{"experts_per_token": 2, "d_expert": 112, "moe_layers": [1, 2, 3, 4, 5, 6, 7, 8, 9, 10], "norm_place": "pre", "positions": "rope", "rope_fraction": 1.0, "init": "normal", "init_std_qkv": 0.0229, "init_std_o": 0.0, "init_std_up": 0.0229, "init_std_down": 0.0, "warmup_steps": 50, "decay_fraction": 0.618, "final_lr_fraction": 0.0, "max_steps": 11557}
Below are experts of layer 4 (counted from 0) of a mixture-of-experts language model. Rows are named router (the router's row for the expert), gate (a neuron's input weights, with its number), up (a neuron's input weights, with its number) and show model dimensions 0-255. Each number is 500 + 25 x the weight over its row's rms, rounded and kept within 0 to 999. Numbers have three digits each.
Before each expert's rows: a language model's description of what the expert responds to. This comes from a sample of Wikipedia text that the model never trained on.

# expert 18
Colons and semicolons. Colons after field labels in infobox lists (Genus:, Time zone:), semicolons, section == marks, and words like including, such as.
router:486495462503488506540475511516472489504512432503500449516479536548472518488501498496501468455547504483480482483496515508469479459513497499513516504540496529493508479533530501467507468473527441500458486487522473487542512489482465516513514516535493523475556476540512535502482535507503505510492523515508499511483509480476511494494519516478539518528510535510482515462501451552567490487489549519482484459479489531496527481507471499479482509458536500476490537531530427480462494537476493481495472515523478494460531524488515470507527503505467511510489474542507504527485525505505498538463506505502473481481511481527500506495518537547483516510472488521520464529498527499474510468514478519494458498518480511504506483492520474458520533491571497460474525545507522481564523505474486
gate4:474476487508531504531483491483512480467510480445512480522515512560512518474491482522450498486457516483479477429511461476496478465519525517461495508527554512525525496522512455458516486509539490509478482498502495532460487475505484526490518504503499522492553540501462473487472470461496548493518497479513468517477512510510512466489499536483510513525530507482530487484489513481488511555475522513455480480468502485455515504525509476533505536491530478494566508499502484503505448513500513486465455512461517525494502518490483523488508508487482509495517490456523509530459548505497510486477546439495491486475520478479502478470516490506533509511551455524510502526536553532504506494485501525468507495522508504483484458514576481495516510542504512504518457539496524469510517476514544
up4:529514483550452537482411509463495537484490512502520523492502493450493510519516544498496483525495515552508530510495458544543508512489490531488473477518517516482506478511473549504475478548532529510518496494465511483471498487523505493471526499563489515471521461520462515545506480455494511465521458513489483500515489526526479471518461491485503479516495500483532484531488487513541527496533499497494500472493475478498470506437486470544509516495514473481456486516468498552506466481526534533469511475516467520513482463522501493505528467523539511489526521535521535506520533508478478515478540503544514510458454482507515488511524473523499502492488503485526486527495464539512521494462509482483514517486481515474511520459463495520514508557467500493540464489514490497448507498525517

# expert 29
Digits inside numbers. Non-initial digits in years, coordinates and counts, such as 196-2, 192-7, the 8 in 28″N.
router:528469500458477502492496502512420514489549500514497509542484567506480465506534534475503495494493513492458488491504494466512465508540508487491505514518510524545499488534520487443511464519506479515479471489512526473564532491482505482494477499525494545510498531508478552487484586494547518488518487502461497501519504488505507456501546510508480545506484534486457536496526476528496516485453537483465501437462484507506507488485461520495501481498516493527514514513492504474467475531515508470491522548514516482504533533493501518472512516497489517457505537526474502514495507518450540513475482502511462481513498484513487507483495495536495507495501493502502490569508525509533548487496468541534474523531488493489506513414529517481525516509496478503471515510487513485512462517497463
gate4:513506517495489496524496512532503485477503480501538490578468506528491506512507519495516470497514519511507544480507503522484503486508499497483511508499522457481477512469566520506524496480545460549436491464480459520492483509477497545517463502503505484535504476522468468511526510535522484473502541522516495480520554527517492471496481497454535526533515509483497472488464515534507525483474471489548528524543511483481506480547486551496520494485464475481482484518513489504486526497475541485503506506487494491503471498483482479529508523493503464527483510461502545506524477546537539487528456495483501468548483464521504512461474493468539535494526540510449448514478535551531508492518501456467472518553510473497540486513547488472473533496482479526487472500477498513503483504490531
up4:476502496524495473501549486530518495491480526471508468491481461512478466520502471466506489531469489485507472465462555448528498528502465488496531520499467520499526506496435527481468497505480525475501523487501540501514523502524499512484512459472545527508499526508484543515472472502509524486507453519479488533502460524519501503486495470473469488545522480518476505552500535465515493489472485493452516490498502488505499513476473479504506504507520501529495488531516515465510507524494442498480503438501535464526469469495477452479505487488469510529516538563497497502521477455534456463505487498523476523498459495520483474506532457527518515492451526485492497525503457506507546510508538511484476504438504543472503509499479493469486528550530495508515544502526510482496437514469464

# expert 4
Mid-word fragments, table pipes. Word pieces inside names and common nouns, table pipes, and invisible marks in coordinates, e.g. Mas-que-rade, Con-cre-te, Honna-val-li, History.
router:531492497489459528506515494502475424532516490487532508533532552562485475530528503454501475511503492462478505481466478473466465527511484533504541454485497533475476494490551517480536487481505457542481474489468506492517546508489495507465505501524522553513494519516475520438482504482499485453483498516497507508538488502496480496496493499515495524498502541495505533500505443529493488516491527514462503457516502478492480497524433525455539495489562481484456476519495486473478443502550538487517510531483516506496501518547523504509527486494476468480524514526491501501474515493483514512458517519506511492477534507496480522461492518517507501541499488539484488487489511480513530509520493523504460510527519487506568514462500530528504527494474472496442504488465550492509504484505467
gate2:481507473484496461479509512485494510495492484463508470504494575499493519441499492460515529470484480461481503522498516512546488491487530480518509498472505486476536482513496491498502475517466483477507485537491491465443503496500477495532466533469546556551459489518469509455501494520493506450494483505514526544485471468460459527491487504545539504487573464490478530517502486526501521509503510437489492497497486525478468468527528532525489480496483487505514521507448469479518495539511483507540491514508497496529510482543496487515492529515531473478504489500518519558516466484498501488521518499491523508432517510480547490519469515495525517468478506514526532492543490504566545505478486520557481500511522442538470495534497482509484489515481515494484482504482461504513474465479509
up2:501517521503535479506504506526504485497530498493509514504474545532496479514477510505480531472487540488462432482504529521529484496472500479510492505511495516490510518477501561507473515520504526503556496483480500508508503515528478481429562509510457489561520528502508496456521520519481511513456472527519518498475513472487469523530452496508502466471487516464484467519475519509451528505519489453517552488462459487476556441517451530504521524508519458494462534491461515512504532491498513509500524509498534509483501509534506491488462520549533502486536497525553481472482524468523505523536495517508503471510506453477476486554501502484464496514467526503493521559515488517507481476486520472500527490464491502508499526483469472443486519482473510545519480517512517523501511541489507

# expert 30
Word-initial syllables. Opening syllable pieces of longer words and names, like Co, Re, Pa, pro, ex-ci-se, re-cu-pero, Dis-cus.
router:517471496491485494526481529519489479475519489517517496516489488498484493509514562485495501511484474429500470492459481485487506469520525503451508525535493495537508507485533474452495481530517465499491476452499462500482519471481505494509489486575566522520489477523465521451494516467496527490489508486496510505562523496459483509460524480496512524543448499495483528486506477502507470505514553492466501476511463511531513497517479484500494536508486474505468489480464487476489503519501533508473491577506462487503509499517510513492487539526531502513493496481508520502478503507520546525505533498499456465471514497503469507484526492550506455460494500501476467492494532520523515528510413526483470520530487494469527498487488513493522576488497539474500513543499572488501481523495505
gate2:533483493514537552483493530479466508529517549467509481517502494497469546487508468456462554530469458479468530470547490526481534531476481506541490507514472509545501449479496504481524460478531505509511452492497507505505500518528509470491545519499506501485489494458471526493528482502482470493494487534495545484480460511482492494493487509514484550512430511499508501499527524511524511502482532485533506503423485504472502500520467527506482479507538490463473512468504453485535539509509551463505511537490501464459510484533526512484486528455490516489533551504495499485475499485504511505445540532497481484504511469522513532476456473521524475489473525522520476476551469494512516481491465555490478501503524491484474496556524488472476495475511490499481497476493500508511512473524480
up2:490514500483518523516515466522509529483508469493516475481495507490509522536509510475504478499471499489455468510478499504500489496482521489507507518504482501540448454507456468460484494496505485486520567490517516531527476478533494529433508519464478510496491461501550562480545478491509528516520474502481481500508498479503530470473521505471487495448483554492537541531493460483568502471563518453492483508489501459493511476476521509517496506523482502500459488473512525538507511503487497504471542489465482495525535467525503511485506508485482520409521504480479483472531487500462496534529525495494508455548488532492472522509513502514524528474544479532490510472529515545553459482517469456513485458489511533534516505514486513481497487492523516490485488529511463534506475491495494

# expert 25
Short stem fragments. Short consonant-heavy word pieces like ul, ut, ill, ff inside names and rare words, plus part, end, head.
router:495456510488476479485445525492473481444523493481496524491507509533460512523516497524497478507530472474501481474505519508489491506530483474501562462521508533474505510533514512521500465529542458538498532510513484488522516485490529503452527503537553512503503516529495484485463510452491477472487500497478489487535500485494456491426507515507443500508487535553446496505499484528495470477496541474465463457519480460556500495487471499472485485512515429510466542484536484463484487498523529475491507479495518503513523491508500510499513508497514545525477554535495524488496518498472503486535486487472517497472484470467470544505482497511511483500509488492474475507474505542482501487493440524499481541525519551476534517525516529501516540479500533461486524539484524469531503497491477
gate9:506484526447509442486482484538552510494485509491543456493518504505502495522474485488484494462525487475494434519508486519522415529479531500494538481475498491492471471537478483482522500533529467452536469508502500496448538511491510497494500500559464515517520469531490490466457445503513475463504503500476533549532553462507537491481503486513509490490475474531515489543480468497514483482543489486513525498536502515507508524516523514502485505523505475547465504500547533491508471489502507515518486480517504515529487491534459483499534488488489495500542507506544530510492464507508514511511490458474526480505514458470511532503463490490483467458496494478510459482546498520499489502488508457511506476506483527485497547471494468520491442527504491521509574487524507512494496528480521
up9:493486513512512492502475542456487487508497489469484541494518499472490518510479480509490503486491505543524520491515490492544507521519500564513511512543483505517493512490497551538514505516453523498502481501503469468483484483501511487483529507523502520455472518512523471518473495488534509488504480509477523432507532497507482498414538469524470505520509489510483473487541507477520459503471481513477509474484492544489506482466472489500459491514466552514549487492511502503495449500478491493542477509502476462482531464513531504527437478454489492514508468488506498516506514520525519531496512481516477515483502482499478504472484510515496441526451462512502504568490485515495532486500565492514498505489447499506496486544437466490547505513565493494451480457468457470489479519522480

# expert 16
Name and word endings. Suffix pieces ending names, places and nouns, especially -er, -ia, -ium, e.g. Sinner, Porterville, Composer, Normandy, California.
router:531545455429527466472506475489471489491517453505484516510495526527530515509532490495478486499533494477481503519459522506497472489505515512497563486486451536507467469535485520456517472469486482530481516503425540467512541499475499555523506529497544548499511516539507505475465514513496495503508514524555521522483465469526504499486483494438498491513492529548459547486495459487524485496509496490504515501529504510531508475536483517486519540480523490557477508504474526481521502507514498461488493543510475484521504531495503501486528504492478507508503494575487535478514523527504523507449499468532484521483497492480488532472471518496477499481451482528507492520515531526512489538499491508512481506518497499500498544461499503499493517518504465460480568506510514471537462514533490
gate2:528535480474426478540496535519504516521493500506507518476530500510499494494488522478511510483509458478511535482495512514494507493483512528483511496500491517516451489530527519500486506471459517491459519518472483448509536509516490520484503523528544504503494516536498446543496491526457447465506517547515490508547541523534488492493490508501496513492527478471546499484497492513460483463471476504530484506518481488543518469493478496475521496544568483511529492503529561513459511473495469491554509512519461486529521511492510513462515520516506476497466499515476501501529532529499476492508483516522496497526473493455468443517479543471490521500503518513462526452503524531492473537518456509478477513545487559500513525516482508516518552520444549519521502512503445481519468497512483
up2:496474485569540501547492476525455517490473445498501478545479510460479498479515443507518482493463479538530513502509554520504525531482482474490475510530495565504492479481538482468518487522491497503465517528517508504524488520513542492493495460499518443500517512526447524522496475523495495520504510551475451448506464506535488470451474507522475470487499479510507513509455469496505502514513494512477562524481504500517512500513501484516499509486521482504506512525533481531519464521446551497478499506536504493467466489508508483456500487519534481491504495503472512520516499545492539485501490524517543539490523480461445431485523458485477537492490508525480503473524511484483519504453502508485510537485467536472470493515482506502507524456484514509490467501486505537494522509507539

# expert 37
Zero digits and ur. Zero and nine digits inside years and numbers like 2010, 1979, +0.3, plus the word piece ur in usurper, pressuring.
router:495496503474492511500468504526478496560482486453495504525461507527496552501482514495514485467502505457496491468459489503489491499527476507501508478498482522521495494558531490515496481503523457514480510524490480504528512502483432527506493505523487514495496461508527521486490495488530429486481497533511489504526475513480525536456541514497483527520471497515503494492498492498498475525490517501461514486496487497485470488513486496478509474476531489569507498473496483467501534520460477458470494530473521511449492534496502432460512531520459539515459521543485522499493540501476544475475547467495487485478475458499420479445560491514467467483494511505511460515482493499511495512489506539477480519515503506479513543455487485520554533518486495462485509505458519470506471505525448
gate0:493457490481483494448486471509511439505511451484524485449472491500488509449523460505488489476524471484495466489502525552505486504517514486525477496479487519487498536536513505492487457520486471505466481488487496542494513476484458493470506513491496477451477517494490501481494456569500466487485480573516505503531475509462508507502507494509493464437555444507520458483506469489524490500484493513501527440525499486497505522528495491524518512488526430486531541501488503539530519536545498493515522471497505478520476540484509510487524504459436493504508485489519517505482522490459495512489532461499462548528512509479466519510470539529472480493475494501470471477491485515470489503530495539552496527547458477513485515512456492479503489505476483499516520523507520525508488489498533
up0:518511499540509494493552517497524500472521514475500522510544533531498497516512531534478510498507502500562467511525465496485496508534529453479540500483486512562487522492473517503531523475493552515561506430503487482499485522496504462507462478476513466477494564529510515489512523504482535508490508517521510450510487505465499491529453512487513520472460506453472478525533469454481510420501520479478475533493497529470505521533478505475489508499502469522496476475475484476497505484504473518507471507507497478527525474528481509507519481477517486549477492489534536499476516504516476474516486511485505498544526503517464469517502541470488485467495510553519493545492507506545535460549504492460550498476526486501454451472475540470496483502498498510476509494490511510518470470532485

# expert 0
Sentence-ending periods. Periods closing sentences or abbreviations, plus closing quote-periods and wiki section markers like == and ===, e.g. award'.', Champ'.', ==Regulations==.
router:514517486485462517506493456478485490491491478500491534510537511531500538534504473485544507477484502474472529457493442504470486500538499486527490464523506539509505475506545531476498489521552451496428488486493503498547508479454518535503541542495498531508503495509486505477484551494504494495485496541470496494503502472491454531492499491516485533548500498489497543464500454491514445515506512462463543455509490513530493509520508491476508498491540467496532511532474515490533496472466532486493496561505489521488503546513493473485503492517488538494512523535512501477493505477483515485462511483522500477453538493488515531485509488491499459494532512522479458521487509506487529514489439506484445530518464517505536535455471540494512527487526492491452533518519557489551488481491473
gate1:500480452482485524524498489491492520520513480468513462487486488507536512485469517491498525521498545501510490476515467560509497508480504492464495502477489499494519509481523463487504481500527481476500483462479509477480457460528480487522487559498517480490534465517483500488468564502531521503482513504445526476487480499461507501480535541479496506506547466512511484532482478464499496515577517525488489495475470506474534459474536546482498536505538512488552490482543486480524487491531506501449506490514519532485519476507507488510521503488509545492514470507518516506504526516505534525423478477453501461482466522528546498478491497535515496482513493519516509503466483485450467459483528447494490537456495549489507524468487501464497490461463560472507465540496509465497488494507492
up1:479521469487461493451484489495518498497479462482429460495519535492521519500535488477468517471506492519490486533501473512525478474520549473498518529518504504513536499476488544477523501513515475479484480542481503515513483484455491495519461507535500574504475497485499469471502518509507514504513522543501494489474495487476504495506514485496508482479495468498511510490493503467464501525520487485519512464466471531483498493507522485458520494513488479492524461531517537495485459453480517479482519525514543501551551527483488478491515451500522534550512499497467464510511494537514529511482498471488499511524513487493488475499487491537520481506569534471509475496520520490514513511409512502517546541505481483516512509547519492509460527444554495460459524427518494489530475492461495

# expert 20
Letters inside words, digits. Single letters like y, t, z inside words and last digits of years or numbers, e.g. Mystery, phenotypic, roughly, 2014.
router:476505514509500483500494533493468490503479494534533493550471508557453494536489521485507538494487541461475508455459464519506491516522536505530531489484480509481468513511494500502482465471518493511478524523463507480517518476488477532498518523490490490492496539518484516511481517495541470515526480524495510526517476476510471477457545516504482506492458464510485527479505452506559499486513507473428509483463520516523474495503494514447551488508488495509497460476507514460478518478520528513483481524494464509479504510500498486499475495521513500524505530509514500523523518494479516519460481508534451510472509504492524504475506476492484523491504496471496525551494504483525482520477481570525455509533474519494532542451526498442554537518553508430477508486443504538496467508498449
gate11:494534455499500471509509559491505497498473516520541505496475546515524447487483502531494513484475465510500477476473459502542467517499525473476537470495509447499518506485473463474538480508526506530504510492480508470489479497452526512472489499522468528476547557507457521504452501515492527490499483515488498507507469500469514495476475556460450530518492492458523507498511510511491490498505509521518478473511485516486481498482489523486482507501508531513523506496452480526502527513501569524485493503544495514529514523478489490526530462481515537442494457500483512539502499491496501482513492527519529585502483505506491479523525552501518501432532504527492510476553439497503540520470534522487508511513500500482487533512502463530508505461461527543498536512529514497490513522508554
up11:538508456504487508501501477492480512512517506483484495519455495494516504562533511489530479480505491550497508474543529533498519481501506504517513499498501520487524520441503467518491481501489501464498516503454493511471480520491475555500462504499505490471503502447519512533539459466448469499529497488500508464516529521558527517492452540464482538523509503514534494509475503478519484526484527528473516496521513506498577521493478476525491501548473496481499490509486510517520501503459531467522451507525516540500507514514457466471522472504453491485483519501502508455492446502506504547479485497525466501479555480471496531466486493496509450475489484507496537476481554476522530502504462476513489511528474492506431476445505504542498496490474505455495499474540466458523504479488518

# expert 19
Table cell separators. Pipe characters dividing cells in wiki tables of results, elections and medals, plus some verbs like develop, create, introduced.
router:506450501465490518517489492484499458496519511502526521549540504473499480525541477492552483517492482493471485460460513465472488485517537481518536523542453516520502511544503508480492457515555482504515507488518463482543480486495494540473522522524513526562504494505483525470466523453501481506509548517521511480506460516522520464441530538511454528460461529472517518474536426501489486539492503491454509481486509511517502482495455496452509508493551493503477492479514513472472523476506554488493508531526510500498505510493478510507461485513469472508514519481500497443484523549538490504480524480479530479502549504495472493489534508496480510489474489529482462520503497530527524512455529525507456519521488520500537540468500502512547514510541503485503521501493508491518488492496473
gate2:479475544507521508478488506461479505527515521516543529525497443507523448518543504459478521470491509439481513530506458517548504487485499521509502534470500517511519537492534497493472483523495475460481534506515527537482516506522489502490539485523497520505546480467519497518537550459525469474533537445525525499532480449494544532492511502500478507491501509458491507506511470539505493462499490457491491495461491501517520546480479510475521500477479505532477543470463497491488503497485491508490529494500495486540440501515473461518511489425481498506464504456525511491462506522508549500498478519504524554571493521504500479503480477512499512477468477521531513559486513497468517494506519491495490485517490527451532539488491505489493464512505505498470507508488464513519463531517460
up2:527486513522494500535485509484534485462513523484524563468511511469471507480547505511530500496441546517507514497520511487502477479513545518476495465510534555531512559513491488506560517502455458489483477521484519502469493497496483478536486496504515502482489481478474515494463499529504490523507481508460538450507505502458515508488521517446496513513459461506519492510488470464497535499481534452462481511465499495494474473528555479484472540519497459491549496507519510508495466526505522515563479474484530499542488526494493505521490501498497557466446494498518510491538475542475483518462503513522531488560470544519503501530503547555540496542502500531480491523504520478516528517480494515490494458484483494482505507471518491523498538498497515505469521478514489518504523506550513

# expert 34
Line breaks. Line breaks ending infobox fields and section headings in list-style articles, plus compound-forming words like well, long, high, non.
router:509496516491467508476496510517432484494529503504480504512456495493496507485494520490490511503459523434509489485468496466490487482520497510494537513528465553534465508500519524500570476482494431482498509545455489481545535520439517479520517549491513489503513529506512521494466512477496505521446491502525508478514485508502534510477549499491488521496452495498458494498485458536536471486509534479491526502468501493475508468516465482516531495506504485501481495488502510509488566485498516516523476507500504505453511513513500464476528514504478516496533510521516526523501501524485485521505470474466513507529518490526528468446516502506471455497520480546486478498540510496483492475472492540469446493514529521463496513468474529533517599514530472457480505493508563490501496505481491
gate0:522483537482510474472509503554430495511490521514471478508503477536494491508479487499547475501487498521501520520525492528500480464493501516480510495515476525559491546500494489464471539474459452509503517477495485483502491487493527479537510486499514537535476500556535480488518471486544494515481470508509535491555520533506484510509501535513462481487493501485535480472501524500504524505504530470436546515507531527522508516516544469516478485538505454507518542484488500461481539508512502528535517504507515492476480506501477457452509499535495530505566493496499495498502474484471484537486502505545515445488517519563510499509486490489504488501488496541518510486488488555519486515510498487527459468496521517447508520530454539422486515499543517509489467499454505488505457511526487
up0:522517515540484493475528513450496486494539506517455476532450497499505462444501523490478528483440489534471515515535458515451524502487471504465497491480499497481523539479497465480441510469480495518473495488470450462511501487516482464507513518525518500525535505531529536493515537531485501459513485536501514474495490506519485481435502480501530514521508496520502567470517486493484470456504455462496531504473485551477519514475478522499479517492495514487451521502489505504519447510506524520476530472525491508494488471478421471520507517493482477480526517497493484532505504481474461491533463531499493447470536512489511503484485468509490504517497515523458499472542534492509509497505525516526513474514476471506500502505488485507463498544454456464513503457519477481496473524464533

# expert 36
Name syllables, -ly adverbs. Middle syllables of foreign names and places plus adverb endings, e.g. Eucalyptus, Chelyabinsk, Subiaco, originally, also, again.
router:476446539508497512515487478504480517516474495515513520541531524498480521511514484482492484513493533473463476534459453524507498469537537508464541461514469540510483517473542526479514497496509469478447478496500516476535531460460503521492501464537505481555472536543508509481474580512520486459467524496494493496490514513498499527495509503488477511501483519466480504489492447517505487515471511520497465488479497518493486491520455517527534483485504501499495483506478504509442481509476506524492478527530501549511463495495468456532538503518531500475511507567498501549499508496479518535470474525518499451517515509488523479482507489502476476483513524506499475497488475522493501551518440524506488521519521560477513539448523496494556509525523495510479536518498549517535483510497453
gate0:524492516435537496501531474443491487462531496502495485478545516508534516476497526493471510460512486485473507500474482476495573477501528489507489470456540539458490512481516500489469539509557513484498500516511487476474549500502512525515502509503546490466506534509455508500493492463503523522505484535550455507487484533494471479467499543485467519505517495512524546455514501558497506496510517503485549502507497489543493514493519505545487515528460511545485486527474500525512474493500518519537472472489504471497518499524509500491505459480529526501468482490530502485513491528502450509494509528536489453484549512524490529512501465523490456512516448549469481552534519491485491524461488482498502508480480510508531507520550496544480486483503517527518515534500514535550536467525498
up0:446494472481457504483465492507478510473445499483506522439492506524459513521492531550492448525489488506515484440471515468501477487519497519507466499491526464537501476511516469530498530492479534519514467526518471497489502480503479521499507465475502473497473466494537488474499510471511520568484454495493501482477528453507503508500494494537512510487510509493570536454512486495475482481548526448485499495508479496487471534511506497509487475466542485474500510503504506508518499495537442544499497482509502471552491492507510512489481499468517497520510527520533492541493482441478501484519464468463524523458478485492493440502489477501542477512519496529477463518495482505514479513453488519486475494512491479500556515535543471510481473486479483511465509506510474485560546453485515

# expert 9
Past-tense endings. Past-participle endings ed, d, ated after was or were, plus known, made, released, born, followed by by, to or as.
router:469491510480488515514500513475475485481538481504556529521519492500472464470505502539535472457486495469487504487501522499491460490512506464541514508533491523502513486483514495530504453489496464512447509522474512457524510519505525490490492501488505492531475456474508475461488544466522496513468509558507494488485486466479512481495535539512505499501464553523500480455492470536497500511537510488483518500499435506471506449484509492430524512475529478555502472498504468516491568501545505472522521464491465483449544532521517461520495504528454524510472508526514530503511510483483527535486512496510468497495516511496498474519554468500477504482508483504518468474510552498535551505526476517490485550529484531487515521449493506528535506497490457462480524519507505515519466520487488
gate1:490506515483486517547494496521506520478526476423489504481456520487513478517495470501477482458501523458472525522528440510446469487503461463506500547509505461500507526513509527516450478493462548556515526474505447496471515498494502478537512530516511472471536489480528500526474465498505448522456512468565493511504482509475507554518536500516502508490529474512505493502492501552504497485492521526457458547541489486519531466506504455508484497459534493504491510514458499510523519565470503514514511499540487544523492486438486504520447489486503517503494532499520502515481496493505515472477528513504491500488509485508486502528487522494490477504543484516521487502490497538465495528465439514516469518517499512518527497547520513492503534517502490533524534497535494496521491467541510
up1:478541522518501472529516520482530532493495490507533470498558492479532516447496461467468493501512528491480509460503474541542517531446502522487517484499521518489496498486489483509496541526517489498480518502496520456523477490506486556464497498494464497456483475508509463491518511464543538454528520489459468478522501515522459504492538460534512528511485525495480489511527485481572542494484472475459498507498500480503436500501465507499528502499519451500550539482492487478453515496503492508435533463484515471511526520493505551491484456469487523532529507513496461519521513518468512480504485475485535520458487485506508466493443491474505503504487504501555513472505493496526504515498493526494503493529516443454494499501510489459463508489512510524482475490488432488488491493522524

# expert 23
Multibyte bytes, prefixes. Leading bytes of non-Latin or accented characters (Japanese, Cyrillic), the word of, and prefixes like pre, ex, vin in vinyl.
router:512470526500486527527509501462468449503473463513508562497469507525461492488540507478522462477544523421480502499466474477496483456531503496470537482534479492490488557510528509512530495538508441490502517467532491481493481472498530519494560508512510526505482484515476490500471523527501485489470497505520492495489514530502466553468528503502489520520475508509456544489513472508497488512517492500483502461509506496475518486524480483454520508484508477532499475499512540494482498526504470500467512523512480491480484524495518493485503508560513501521500546524521517472496476530500529495475491489509477501516549436512464501495484488492519499485510497512509468533456503479453491511484475533468466583526534538515536514485502535491505542501529514472485548522527550473557493491507516
gate2:493499539529506488494538466500488492482526510483507509469485494494532523506467480544493564477453487499475493517476523521496479521502505454478543490524482516503528488566510503558471510501521503462536484557516486524477493471501541486555535469482499444514555466501480487476505486475520499508532481512479504514495511522482503482503477497471497490521494520538523538573494501527519521502496525495496507487491507517493542524512513534462483481481467504502463520541470437503511513504476478489487492462542532474515460515512482490465479495507533561490492520521499537526499450501488499523493529462523557531481453491512515497490485477506483505491490568535494504494592504504502508519538509525507479489482529502509524495467496491511527506475488545475500469519495514510492514489521511
up2:503526497506480522533526531530504493495495490527528480522474469501462490516469504506474492476519487483516470521513548525463523513512500531491446450550489506509516495521504514523517500515496556485471512503484527489515461496503507517495478521508477520531464505518478551498466481517466527485467477516493486464526503515478507520485484511499472523516503505479518501514487517453479498515472561504529488502457500498480451512504504512498486481541481480541486478491500455493484479495493459485536518562515540524480497496536529479496504515512485496545541479535443442547517493514502445539485523510499480521468472548536469525484497460461503558518486490475538491513508508519532497530495476539483450460491532445484504486476496516480545544477508479455512469464518511468524514513504490

# expert 10
Name endings, and, pipes. Final pieces of place and surnames (-ham, -ton, -ley, -ford), plus the conjunction and, table pipes and slashes joining items.
router:529497518484480507499470499490479478493476436532530524502496545509489491518495479504544509419507508487472483515475485534519475532498503511530524441492446553539512500522505537506509482456547466486477492486508513495533492480482481520485463493511516498529526493504495481503495549517533479494520515533509470489508488492488468507458503501478468538472474555503459510489485444517500489529507477462481488482486531484469501478498473540466521459451509482558457487517513525467459514550513511498501490510512481507484509543511496476509439486518468496464454501534512494516466516506486544495508486486505536509484501492495471510480481521511474516484472489490504449503489528504492511471464490509485448509521553557481519553487489481524513528504515476503449539497503509460508483505502489
gate9:484502462498501521502522477516524487531510453540481528523519517535494485474503484502487503460458469522516553485480538537521536498519505495509460496480510525524514523495522452535469542481543524540493470509513513508494514509506500501518495484495493511496529505539454525507535478494529517483434490524512496499518468512470475506494489504491470508496499447469520524492535493484453471472485491545532479514489476496507515457544474484517525451472518514525524516460470488518466500506498475485495547510489480557462475538472495504474508508479494479500466501483522574491510539503491484511490468486476499510527508526482479516479487494535465470523522462499533511492508554538520504505448526542499505489471514492450501520509482441506535534488457515535471515499488472543475514509480551
up9:449515457528476456486499533488483524502474512523480508509528526480499489474472521492516504505514487474504491542516498484517505490540526513511532490498500541471480452526486496515472530522514552520475541484490489504503484506496520505513479487477525523484512531507548475504459513449505495505585482468472485540498518530474486496491471525490518515465508461501550518492485510455470480505537514498489511499493504524488570467486506487493491529483494529460468519542432490466510467498484489543531498506501501508516529494484493479477489513466514512530478503452510533491465525483497497529480501512479502499497520455505487475496460493531501450462504504494504521514512529490537488494430499534539514544470503482477500445540470474559501526528474497469487510455447505483494533479494475

# expert 5
Spaces and mid-word pieces. Lone space tokens before numbers or words in tables and running text, plus inner word pieces like Comp-an-ies, Approxi-mate-ly.
router:502498487505461538460496494472469487513514463543512524547485512529495485528501513491510458535512509476519464489492472503559485472526507502482485456554484512525510499500519508462504482470514472553522511515490531482508505457481474499525534546535544510540533494516498486517516517466531525474491492534491494491517472492526506525499553516470510522538510491487455519485537456540507493490519535495479467461530504520496523470481437524458521511503525475506505502484479515459455519514506480486519478512520492501498538506513513511485477485527476480489485498517512537546510509510491535503494496425460470493480551499476460498518535506518456487517475519484464485520498479499493498510501463525489452502529489502523541542498530463496542525500488548471490515524478526506514438532513463
gate4:509510501499501523501498493517490530530486528518519524504497505518541453538477499499508501510477525501511480514537469455549551519492533537536507561547497501496514532478503476524467510485543506454485516431488523552521455511479501514495509506491498508516519458475476542491501460518502482500489537499512503533506471535538488493491498534494471474523477539515487499482538489525524485476515484490518512426484451521507473525479481507481500503468440450462492496538478496489459563442490491495520541483487498492486525445478504522466499507476515489512494494487538544477518540522529487488502529532514484507519494482485486536519479524488518496519477487433518504528472491498462510523522487529500467526484497515517507459500496538531502478523494513519536556526463491517492492510511496
up4:467512487501502501459513483484512485527495530489524522484535515538468465520516499516518465435546462540522479492503519526491438535522500486468516494492484532500493504498503489486509469494486542477506493478530480474464516527528515489516487501531526502521512514505491491536524450497494556539481532519519491466532464441495518503494502498476461460531490498509504491487489508483506508517509463529442496500498490512546501498480514505523520531483518508496547471516512540510467473486506527507527490550521471476511535498484461502500542482464491544519501511549473552464504507491464551507513520518511505480520500485475497492539490498490490546558487467464513520465476483466470480463466488528471444501519494514514502472516472486563450460503503517555485494480479485485486536518502496

# expert 22
Single letters mid-word. Short one- or two-letter word pieces right after a word start, hyphen or space, such as by-e, y-r, digits inside years.
router:500526494489488475514462504514489498486463487517500544533502487551491498514504502457479513473516503441484513477473467511485481461514521509511505515544502494489464469509531526507492502487537469512488535507509527499505494458462534493511488532514523573487526526513486503504480488510486504506476489553469503514504527507498544478482539487515447512473411519509459509489513479486535472495434557464480533517495477538496477467542471476481484506529471483504499492497507474476503497543487521468509470520459506520500486513534519540507505517549503503526505497507488590516493503537486532520488516492495457492517489485501486493486533467543515516486509511534489491530520472511481518506483428522498495531539499508508498513483479517495524567534541521466476528504494502484514483500529490
gate2:502507473480475486522474470507476493530502529469478505495503509441508537483522490471491514494516496499510477488465495509508491491482550527486505460496526511498530512519516505490503488577494545485507461525509522497528499502499509487513528532490496470512524489498494496526466526509513492533504494548481514503479451491512532479504496513495547494448532501518482493440481467495473485500494523494459468493488473463468476482482475476506493495509504503458551519524498535495468486502509513460467465504516454548524497549500501514537489543513441482487488485505513522440543528483491515541518515519479525501526483473467493497496540513523500502499485430464478519525506525504504522532472535501447501529499481468516509517498528513548479509500473495496493434460521539507466520578531539
up2:497427494519508535525501518512485539465479508482520492491531478500536499527527544465509500438470477488519537490468496528472520542501514533503515481501525508515481529467492545529517447500481513514472508489498522483496495534539479533467526467490491517493475504510533506526524514489498499509519491481464522489516479523476481466449465504460499517546526492472532487495495484532484532481445492495518477494522485522503521474518499497563513521483511496497515478479552501511561508497507493521523468449478478514531442529500510430541510464485471520466507506513498453453503499467518514524479518505483506470489487531508491506524471512505493503518506468519513471513516462498486495519469490456497449496511533504548477536487460552551496473519511502477502521520491465508483503543487530